{"num_hidden_layers": 11, "hidden_size": 128, "n_experts": 96, "experts_per_token": 3, "d_expert": 48, "d_shared_expert": 0, "hidden_act": "swiglu", "moe_layers": [1, 2, 3, 4, 5, 6, 7, 8, 9, 10], "router_score": "sigmoid", "normalize_top_k": true, "routed_scale": 1.73, "balance_loss": 0.00552, "balance_bias": false, "init_std_router": 0.011, "lr_router": 0.00133, "num_attention_heads": 4, "num_key_value_heads": 1, "head_dim": 32, "vocab_size": 8192, "norm": "rmsnorm", "norm_place": "pre", "norm_eps": 1e-05, "positions": "rope", "rope_theta": 10000.0, "rope_fraction": 1.0, "qk_norm": false, "attn_scale": 0.177, "tie_word_embeddings": true, "parallel_block": false, "init": "normal", "init_std_qkv": 0.0789, "init_std_o": 0.0, "init_std_up": 0.0789, "init_std_down": 0.0, "optimizer": "muon_variant", "learning_rate": 0.0104, "lr_mult_qkv": 0.4, "lr_mult_o": 1.5, "lr_mult_down": 0.7, "beta1": 0.95, "lr_head": 0.013, "max_grad_norm": 2.0, "warmup_steps": 200, "schedule": "wsd", "decay_fraction": 0.557, "decay_shape": "linear", "final_lr_fraction": 0.1, "batch_tokens": 65536, "max_seq_len": 256, "doc_mask": false, "train_tokens": 670800000, "max_steps": 10236, "dataset": "wikipedia_en"}
Below are experts of layer 3 (counted from 0) of a mixture-of-experts language model. Rows are named router (the router's row for the expert) and show model dimensions 0-127. Each number is 500 + 50 x the weight over its row's rms, rounded and kept within 0 to 999. Numbers have three digits each.
After each expert's rows: a language model's description of what the expert responds to. This comes from a sample of Wikipedia text that the model never trained on.

# expert 28
router:546453486453551504484516509499418463510582499490595564449563520529418475491487447459495521485506544542481418483507530467480458509492499477505541458535394583565424584565582485495500577492427507400450510510507495606553559494404477518508565545437532529447598504491439592441549489453487530594562474528494487532556495461495468670524496544422486494507448540519448482515520403599550577524527
Month names, table symbols. Month names before a day or year number, as in August, April, plus table separators, $, °, and pieces like x in Trixie.

# expert 12
router:482436536505566539542506517425480454544548519519584523430483527573382462468446538385528582489526463469530484533535530506523536539451419537540592493519477589503504496558560460523499584464517614394449475549475468539552516536516409505448412523406486504477597536464406566432550428566505440515572417457508491462512464462435481550503524482395446474453460536503534531512434418540470514485476
Lowercase word beginnings. First pieces of longer lowercase words, often Latin-style prefixes, such as ass-isted, comp-osting, res, pre, con, app-ly.

# expert 8
router:510521518479507552414450502509497490524487466459504478427563553555469488564458496492449519463530490529527517498469605458425458554553491520515495468394448491448528502488479441496529473538470627448467531597484351563561488565573533476515516571498442546444520553431462515443533485612401472430642431501468559524460417509505474559412528538469476478485419561498518519611544468513537500559442
Clause-linking conjunctions. Conjunctions and relative words joining clauses in prose, often after a plural noun, such as ", and", "that", "which", "who", "or".

# expert 3
router:551392512505521619473520488469471414545514577514609481452482507571502526481512484469440500516570520525411543491618473569501437463514439499543530520475482512541435451481548439571597516514520483437463470533473460516432537531531464493587490524441456536391574542483502479482524393506447488570595463533581535541546520523535501515460587464513470425587540506419502521617561454597449534534498
Possessives and adjective suffixes. Possessive 's and apostrophes after names, possessive pronouns his, her, their, its, plus adjective-forming endings like -ian, -ic, -ary.

# expert 23
router:550447500420559647525500446413505398526488501534496583460558540589472530531534439439448485544570436575570621496439545508483524538506420535583484404429434504484367555461571440492478576507510574487457482545528535588533582504448524529558526546464433565532563506502469558457496486508469498565460428513489513450547484504483477486434516599468488505432492520489486488522474483546434462516483
Name parts and syllables. First names and mid-word syllables in names and words, like ber in Aberdeen or Gibberella, plus John, Green, River, Robert.

# expert 31
router:485433512503573587471466482470493445521481477477522494420498549600494464458489519421504571457555435505526454512495531487470543561518406559535596425528470595549459475529583406509544589489497574385453534573495419575525599509527431539454493565426512522467558583421417537420573441508477396488513457482531475421535496474477467548506523521403470489483441517500539548532472419520445497497498
Roman numerals, Part, digits. Digits, Roman numerals and words like Part, System or Sub in list entries and tables, as in Part of the War, II, 1.

# expert 63
router:521513487450512550555499524532474466525467525500505513416548518483495611484481557473564459448556501479543522552535521552411480466485446518513527458450485643570511454486549521570511509425453574439536461552473487476548607575548440492462498511462482549470513515470378546387560402486400496565600438519579550404452432488472479516545582538494576452432481519529554462547475443469461435556448
Auxiliary and main verbs. Finite verbs after a subject, mainly was, is, were, had, has, often in He was at sentence start in biographies.

# expert 20
router:549394522554551531449504463525533411616434452548494467444511528533534571513497463435467582459505491474566534476473540549517500533472479603461580516538507578462485493567498473545444477504479441452493521525436380503520532502492510538426503529530523499563484560486504535528571469497436443590489461413562508495545463448502531529486595603484513505316419578497548573537555467454483479563579
Dashes and mid-word pieces. Hyphens, en dashes and slashes in ranges and compounds, plus mid-word pieces like s, il, ers inside names, e.g. Aw-s-umb, 16-20.

# expert 58
router:448481484527572497558536458341462497558514521552542559395538406504443539411491471444432520434533506587473521521525581535385611604492475516544494520496456547567433561468526452490500484454500455496439494557473462575517553533503475531419573517441482501521533529468437498401509499525494375386502485493497569517490494445469512525475507479485520432440489527455422465512472468568466486459395
Country and nationality names. Place names and nationality adjectives like United States, Roman, Chinese, Greece, India, plus pieces inside foreign place names like Oklahoma.

# expert 46
router:566519535523560586529483490462511522505541526439517480516514447456508430497568482432522531482571433469485533450459452608503480487448501578556519537572455532541464521511615481531483546469546508488486521559424440536510535479482557516523523530509519570431581536483455543445542481536373465400520503513450569487427399369493460582414472549511481504592525591477512599528427446623542497525455
Final, round, end words. Words and pieces about endings and stages, such as final, semifinal, quarter, round, end, term, terminal, mostly in sports results.

# expert 35
router:536490601472546602495516517482543406546547519412462573436502524618526491476437543471482505449617459535542559535516518490461517498466407459458546429537459489530485521534529460471514537421472506477579449586439458533564525529522553466552456462501560445475498622494540637512511418545502488548570450408583470490497466492465566519599527462483463416491482595501563509520490514486563550565473
Mid-word stems after letters. Word pieces right after an initial consonant piece, completing short words like g-od, d-og, fl-ash, b-one, and stems like head, body.

# expert 1
router:474526516511543526466427524447486513563499614458525543449543511559494531515439578476516559446530526457537495540498494485385601467468425531555535463552383475523489462489608462551539471461520573444513483522525462546438573485479537498525576527486426499349537591444421532478503474509512484509569456550622570468463433479464528500450500564501509406501457549488594434606432468521472471476460
Quantifiers and numerals. Determiner-like quantifiers and number words after articles or prepositions, such as two, first, only, few, many, some.

# expert 24
router:474555537438570595503541512462479469562494490513547513443602381547567463528495463440466476425608498528488461497508521501457514581517411558514479527465473566552461432452476490523552515479409483483445523548457421513546520510494513486479493513444540589413518581464491478454521513552433514561513499504468411531574500406540578534445572545480438444496515616515513425534466520603622536576441
Noun and adjective suffixes. Suffix pieces ending words, such as -ation, -ator, -ment, -ary, -ity, as in decor-ator, imprison-ment, planet-ary.

# expert 50
router:490398528524519492484461469476460408547466514526460541403407430511525516494466513375527507537532492509534517614548518518457459478546461557478538523523415530551554509598472500472478541452510501381521465560562548634469489466474432548461527509517455556499547512461515504475608473526410415583484457498550571432539481504428493572512537462448513464449457572500566397554435461500498461605538
K, z, j pieces. Pieces containing k, z, j or ch inside foreign, Slavic, Turkish and Asian names, e.g. Shurysh-k-arsky, Dra-ž-en, O-kin-awa, L-ik-ee.

# expert 18
router:478520530477620514538500548410497523495407491573569535422516501494493472586505454357542434497529503585517545550510488533525586487382362528549572511543459594495517460490518384462488481468453516436455517514446462532541558598479439611443503565474576581474526536455451471486509497536453500510486415501544461470549518474548504502516512533481514469507510556553428456562499426580480493563476
Sports and administrative nouns. Nouns for teams, leagues and administrative units, such as team, League, County, District, club, Division, school.

# expert 37
router:522436539473597540550487481461503461480487544475549538396595429607469414451486476339468523501569556596522475515532473511444479566450401470635602494486470507464457519446517436494462506476507542505448624525440433468573590567486465617451483509512564527474545493433492536471502540539441512554472444468539474511506516497554530526515463487485477509482488522568467492585497466511509454583475
Institution and award words. Capitalized words in names of institutions, awards and people, such as University, Institute, School, Best, Nominated, James.

# expert 4
router:482448514410564528521496526445478435513486497523564525450524515537462508452463560428481583448568456526532464549523539535528505549446459540580514439455492567582519496537625437541564612438482585441446482552441434539557607539494450482428490548476441544497555534483457518457556435580458446466570412487524539434515467436517454544553585518444476514455426530514575501593452409553451497519508
Modal and auxiliary verbs. Common function words in running prose, mostly modals and auxiliaries like would, had, can, will, plus pronouns I, it, that, and the noun door.

# expert 22
router:476488479594543555504490487464487520513504510555566442458605457485469419461434455506442528546551498520509577451558581590429521584424522565513502475528518519572487481546525472558514453515396529470502546602544351490488490479482483493501637535478559522452570543402441537419559471502507526494461515485462498487456476447522511542449512568471571486490434538433521513558441491586593572601460
Adjective suffix pieces. Suffix pieces closing adjectives and nouns, such as ent, al, ical, ial, ine, as in perman-ent, mar-ine, sentiment-al.

# expert 42
router:500440482480537580541481519454522368550591593549509457430490494458450496528501479494489438464529544451523605574485556516415518521425456557497559483489453534452518507517565441625553629493406572465545451551542465485438562465500485511475502507557456485476598557506457483410524452502444427550555491433568531480481445532464461489508503568452462435588447527571608453508502459491540468489467
Articles and title marks. The articles a and an, often in is a or was a, plus the closing = after article titles.

# expert 29
router:486550578460539569475451446495568514517424585468593471465476479519499429407516457523430605504500490480548524574471601490424486523475429523491574551477469482542525544577518410493488506425533512507481514548460412562461550535513451525547559573500467478504495546339528584422579401563422465503473424492510464545478504487507530517460594493429490434507432561514442506516504429559505461528437
Table cell separators. Pipe characters ending table cells and rows, and semicolons separating column headings in awards or episode lists, e.g. "Nominated for;".

# expert 56
router:507484534471555523484516476476527483549474444518598512415537450561461458456513475392448640454557405475560499549498530512547580578438454551542569488497466601503391492515518456518450536484465532437444570546434442516561599543536449510466551545470554553428524535440463551464567498536408425545505418443558544485464484494488559586552550497442470498455503543546543518554506454552512467586550
Media nouns and endings. Media and creative-work nouns like film, album, series, episodes, plus plural and past endings completing words, e.g. Leg-ends, crit-ics.

# expert 25
router:502509493504538577514432463476478470551569509488494467472583556604527487491426497452489546533508486498490549560642581499496439537530453518587571508464494528444534534492472482527521533485464606383448526529494423595513555511596504532502422567459472501470575512441382525468575444622456490441564479459507582547486545470493479537449616559468387488495485556477529554539551486523539462509475
Coordinating conjunctions. Connectors joining words or phrases, mainly and, or, &, / and to, often inside titles and labels like Ecology and behavior.

# expert 61
router:490489586539515549426472502493568485454546515637523466533485453592550387510547474431470498532574454443489473566548535513553489560422506524578648483421446489568504482492486439467448527500507514410519500606535440486485512481509451499468551574495439483356561553415480510451550521561539494517529508509547512517553418541489484534483482507454537390511434498516608454588522473489473508552481
Prepositions of and in. Prepositions linking noun phrases, mainly of, of the, in, for, by and from, as in source of information, As of 2022.

# expert 17
router:504511528443577535517447540423558500514429523568524523448547517470563497594498539465490555443562454560506544495460512454463536557505503481540591458486364483551490446471497460484532530414463593497433517517472509549572561540528448535481495620410450517354444553440389544470515554551397513506501395490529580433566516432524498556541482539489559424471505535527511476571484474489532525558509
Common abstract nouns. General nouns after articles or possessives in running prose, such as time, years, people, name, population, list, often followed by "of".

# expert 43
router:502445480418586564573478431477547471537517481554534495505476487553467480480460511434526571417473467453560528505528536556521501489374446554578559486554492530489450529555573453540531559484477629428481491565554477600421498455537429486542434505442450469402547537499389509445536410516488506446499454504479532484515517431414497508579491507393434489506497515453597487565429400514475491444480
Lowercase word-initial letters. Single lowercase letters or two-letter pieces starting a word after function words, such as c, d, pi, qu, sh, un.

# expert 48
router:502562595536566552458517472497441500492532497564522462529512534543446498430541539391463529448555456566486520527466470505489513539447522491558519500412476557484414533535622448516439505484457570438552462549521511531479531473485481432513495524451445473514587555457489510406556428544447440561522497466480493558501396469489448572447468621408562456398525515443479517558436394612444516577494
Single consonant pieces. Single-letter consonant pieces inside words, such as b in neigh-b-ours and Istan-b-ul, f in pin-f-all, g.

# expert 57
router:470439470512546592499456438443533441591535502487563619391559410522554593483456524478464448473564580590456505497441583530565484589516488630597490532441447511546426523501543441507530494476497444516470544553506411615535571492514455561449497573521492578411583533464514572451556469455495486508509453466516494488506487471538480448503464489522454439508515548510497502579510518460566508530441
Word-final name endings. Final pieces of proper names and technical terms, e.g. Latin taxon endings -us, -ium, chemical -ane, surname endings -elle, -ington.

# expert 62
router:477514568559535522502471459377503518506552454571517577516500457475509525416474531468444501502548541531484531508500515457446536510413592588525571518489495505486490589526481497563477581526534488463517483597483516545596559655480468449510535566479446575453505515513478505381579509461485457390545462497535626432472471443498523490447564466440483541508457532493558508531486412617570513443440
Mid-word consonant syllables. Inner syllable pieces inside longer words, especially Latin-derived taxonomy and technical terms, e.g. Obs-id-ian, juris-pr-udence, horiz-ont-al, Subs-idi-aries.

# expert 45
router:447449567556494548548536525501466490561507592493504459456485479545531493466470484469572445482545532575586501439510498524429498576462474529507498483395416568526430444576476502478488454447466443498514481558538441498529506578508479504519453574478489470428601581358497611531508450571416428440539512415475583501530409460456561497461490516472504427506462622482502544551502384480500513538555
Sentence-ending periods. Full stops ending sentences, often fused with the word end (s., ".), plus paragraph breaks and section-heading == marks.

# expert 21
router:475565526438550546501497487527488478534517488478606489421479457509447483485518523488475567528487456495534499548556581465481501581452340522523572524442431555574464482578548451489502567434551558441520467508458402591481471515493477585543603612479439523492507550424513506416563364465472498505478470490486489514417442501497471485437598469413498492496465533558464554481448401559458497542470
Table cell separators. Pipe separators ending or starting cells in Wikipedia tables, often after numbers or names, sometimes fused with a letter like | J.

# expert 0
router:548475546469568573517484478438476430569526532526583548418473479587410474496463507405503536496538460466521550513499548515477515571484430530549559474521455602539483513570597438549541571473514575410419514577497423533484530515489456525453480564466485537483618582432476521455569442506457442477526427483547486396511473485455451593459543500401457479505469549547566564552452414527450469523485
Name and word fragments. Short capital-letter pieces and syllables inside names and words in tables and lists, such as J-erem-y, Cond-ron, Park, Dam.

# expert 59
router:506463549456525595542523528517535415561577470445513502503524525590489563540480569471555503480540453474555454552460573517548473550463495557510636488477506513476528541508529376576482483480382570471493515502538473483479581468544466492543487524528434490388533551434413506455540445436457392506535462471585567534479459554424446561484566578463461400464419539466555545554519432510500464520450
Prepositions after verbs. Prepositions and infinitive to after verbs or objects, e.g. worked as, sign with, intended to, exhibitions at.

# expert 14
router:451553467556557551473500445473461499587386563559585524501545346457505537499480518407498519442493460464516533521578562551512466522515520523606436503448493523506470542600565390537506554425469526479447606543522472513494457597522441570472492535576455563461552527491494505478619433548445413422488477508503506489491552470439496557511470570426499531449446514417525492511524476481509481582515
Vowel pieces in names. Single vowel or short vowel-ending word pieces inside foreign names, species names and titles, such as Ax-e, Est-a, Usag-i, Pom-ona.

# expert 44
router:557487519455537616531459491523539498617499556638501519498451528493487490486453488495541529383491469477514564496502531538526499480385491504544575528449482511537462558567490439554491506454404614446487489571500442608499525507577436469490444531455397464442545574436462471460535384524505465470490484492485497487478471493430539534528512575460424479488471553468630447524513374568501492479510
Lowercase word starts. Initial lowercase letters or clusters beginning ordinary English words in prose, split off from the rest, e.g. m-ild, s-ick, bre-aching, t-ons.

# expert 27
router:504492546548521515507518482511581495531530463560532480372513479508502470446493509483498520482540446555474532425494550452494479461539547585470508507463437550509417444479514467581521479436495577420430608603532404618520499585376449455399500573473445458498527619474496577460537485524409436539547478488540499601480492485507442602489584468463541518462497522519460462537443481511550418501476
Commas and word pieces. Commas, especially thousands separators in numbers like 1,600, and commas fused to word ends (s,), plus mid-word pieces like -ater.

# expert 54
router:518410528561533486484522507525452536479550504550461589456518494591534429541490483473507446455542508443521582548514558540469462519462517539520478453518472572491478479520516492493482563503427600455493436568420484499452540569511495496449482540551560528404532547436425579442573509440494446475610459504540494481512504478524497655451494620530441484384427546487591483626464424541476504561541
Separators before numbers. Commas, spaces and prepositions right before numbers, especially the comma between a date's day and year, as in October 18, 1912.

# expert 15
router:475519523441550485570520537432552477534485492514501564442521487537428516512436549432476495454532382513531488499489517485536569548445433529559606413516398570544517544495595418585587561423487633442478485538408446561564580521531493570441491536519525582466522535400512518463531457453491431459551455492471524455514482422489446537551559523490495411484506524562441453488492409522456507546522
Event verbs and nouns. Content words for actions and outcomes in war, sport and crime narratives, such as captured, killed, won, found, injury, wound.

# expert 30
router:435525520530500569436541504507572437535463428531531476511540469545465555479533437461504500438573476449465494467473527483525514607542425595523502482497448547517485502483505404538620518476466489472497542561411447493437539468529537486481601501480576470412514555383520525405579492494507445529552491393582512522424412485470486564440590531479407451426489569484526517534535451580560502593477
Verb endings and prepositions. Verb endings -ed and -ing right after verb stems, plus prepositions such as from, into, between, on the.

# expert 47
router:491468499431576544519502492398528517564537565509543545462552555489520473499479477401474490493482446624512495575522513461445488449522488521504513424421434538563511505569542525520494445502466557487491456585557432481573496558542420570519541447402461527478563516447435574439582474480415373402577463442561443532468518450585456533453476524444566492517465503483426523535470410450438565505494
Sentence-initial pronouns, name syllables. Pronouns starting sentences, such as He, She, It, They, and syllables inside foreign or place names like As-he-ville, Uz-be-ks, Sha-he-en.

# expert 13
router:502476606522569560580487475446492464488417451619499505445501550530481424557466471504516512521580466454570506473556581494451584472470515528490495484517492507478512583634516500619445501455415561499480508523504451460494479473491506482499543486466566519447503584508502464527539510533463467543529467525438557379535465465439590499490511507369487488438399590426572576515456438610535465521517
Short inner word pieces. Short vowel-consonant pieces inside words, often after a first letter, such as N-ic-olás, n-it-ric, el-ect, in-vent.

# expert 34
router:530556583498503468503461495506448511558503540544473577486542595506480462508425480481592456532646493493544573590469570489508517575535428590510456455538442490544478478546535465538504443434493573508476602534474494559470518579457511499500431577478460520414594554397395608482567443448475496546614439490549456434500540481531462493580529508448485492568519559518515540509491482519558530564529
Short syllables after consonants. Short two- or three-letter pieces like et, ot, out, on, ay following a capital or consonant, in names like Ibbetson, Routledge, Liesbet.

# expert 10
router:500548519432576440519593502476446473554474467565547515473479472532475539460558462459537535530566460448438526619480511426468509478417500558513517518505456529543364584562545449659542468518525580440524497586500463548468539484493462498507484449510563505460518533450501513403540491473484466486570433510488515532492472510497503550453462496487402441505318531447527574521494431485412504595490
Word-internal syllable pieces. Short middle-of-word pieces like in, un, ang, ched inside names and long words, as in Cont-in-uous, Sched-ule, Kras-ang.

# expert 39
router:500482550507565561515446499508541450511478529534435586442474530653413427464519488448474437470513571485470569511470537520524458457494490504506493505514444522560520565564553463468558579464478482411432533611455506573505610478481487548481437523536469448418479530430472569467530474497358416480571402544535475542575471482510504535466481596457470540499364524477497491516537496448427506490435
Opening brackets and spacers. Opening parentheses before citation years or (born, spaced table pipes and dashes, and pieces of accented or non-Latin characters.

# expert 55
router:597490556517587525432481461495439414542509585517469463380511539501473533477416534480532512494520497524505426506531501496459548563481463445480541527487378561520491545592517481457555522401434474500405572481397507552555524563472433562529438489503473502469573618432430484468590434569437422551520528423554465460559438445529518446437522512544510473507473526452464478484491409578535490528491
Capital letters in acronyms. Single capital letters inside acronyms, country codes and all-caps names, or starting a name after a line break, such as ARIA, KAZ, SWE.

# expert 32
router:496432535477547505440474538450502468654438541426501541487450544544523531476574449438538522491546500482522499578501506494495505489414473493486587477413441562461426487633553473540490549464422547388455515585485508539463484549530436473553469531509475451464510561468484483516652409561476528584496477527538510540464461373418469449478531533495479508502476553468535463458468418543445486573571
Word-initial W, H, st. Word-start pieces beginning with w, h, st, sp, f, including inside compounds, e.g. band-w-idth, foot-w-ear, department st-ores, Joe H-auser.

# expert 33
router:422497521500504537478455428526531465478464412479479521450546514488489415492480570409458391528518499449507524464499571613431543520498530531569487489475502543526539477608523417645512561514474485355435461513430434467519516521481438505468534523544483566464516527366439521424608460503480386508447467530466505469489422522523459545573485541461421399469491534510473505566506457468471491482527
Romance name syllables. Middle syllables ending in -s in names and foreign words, often Spanish or French, e.g. Par-is, J-os-é, André-s.

# expert 16
router:509513534463573546522498519449473447556516518534578542401475524588484489475476520425486563483543463502547527542487563487479511569461436529542634455467456586580446526544571455554540624487507570404419506550434449539533575536533439500457496586436486538438589565456440509414571437505448430494524461510545483442504463454515473576457537526389481488483462554503515534557445446584472522517499
Phrase-final words, table numbers. Words ending a phrase or clause, like power, results, himself, and single digits or letters in election tables and numbered lists.

# expert 19
router:503512546484524524444480553494457397584515518447505561503564580518509436399521485448532525418548447511579485474528530513482445538511424566513560469555401567522450536503526450493508558467470590521485541500511429518636506532564448572478467556547551549522561535417494459437518421515438492460479452441478501452460434551482466490469436650421488534481463553483596393556476464442461523553500
Infobox colons and dashes. Colons after field labels in infobox-style lists and dashes between list items, as in Installed:, Occupation:, Anton Crowley — guitar.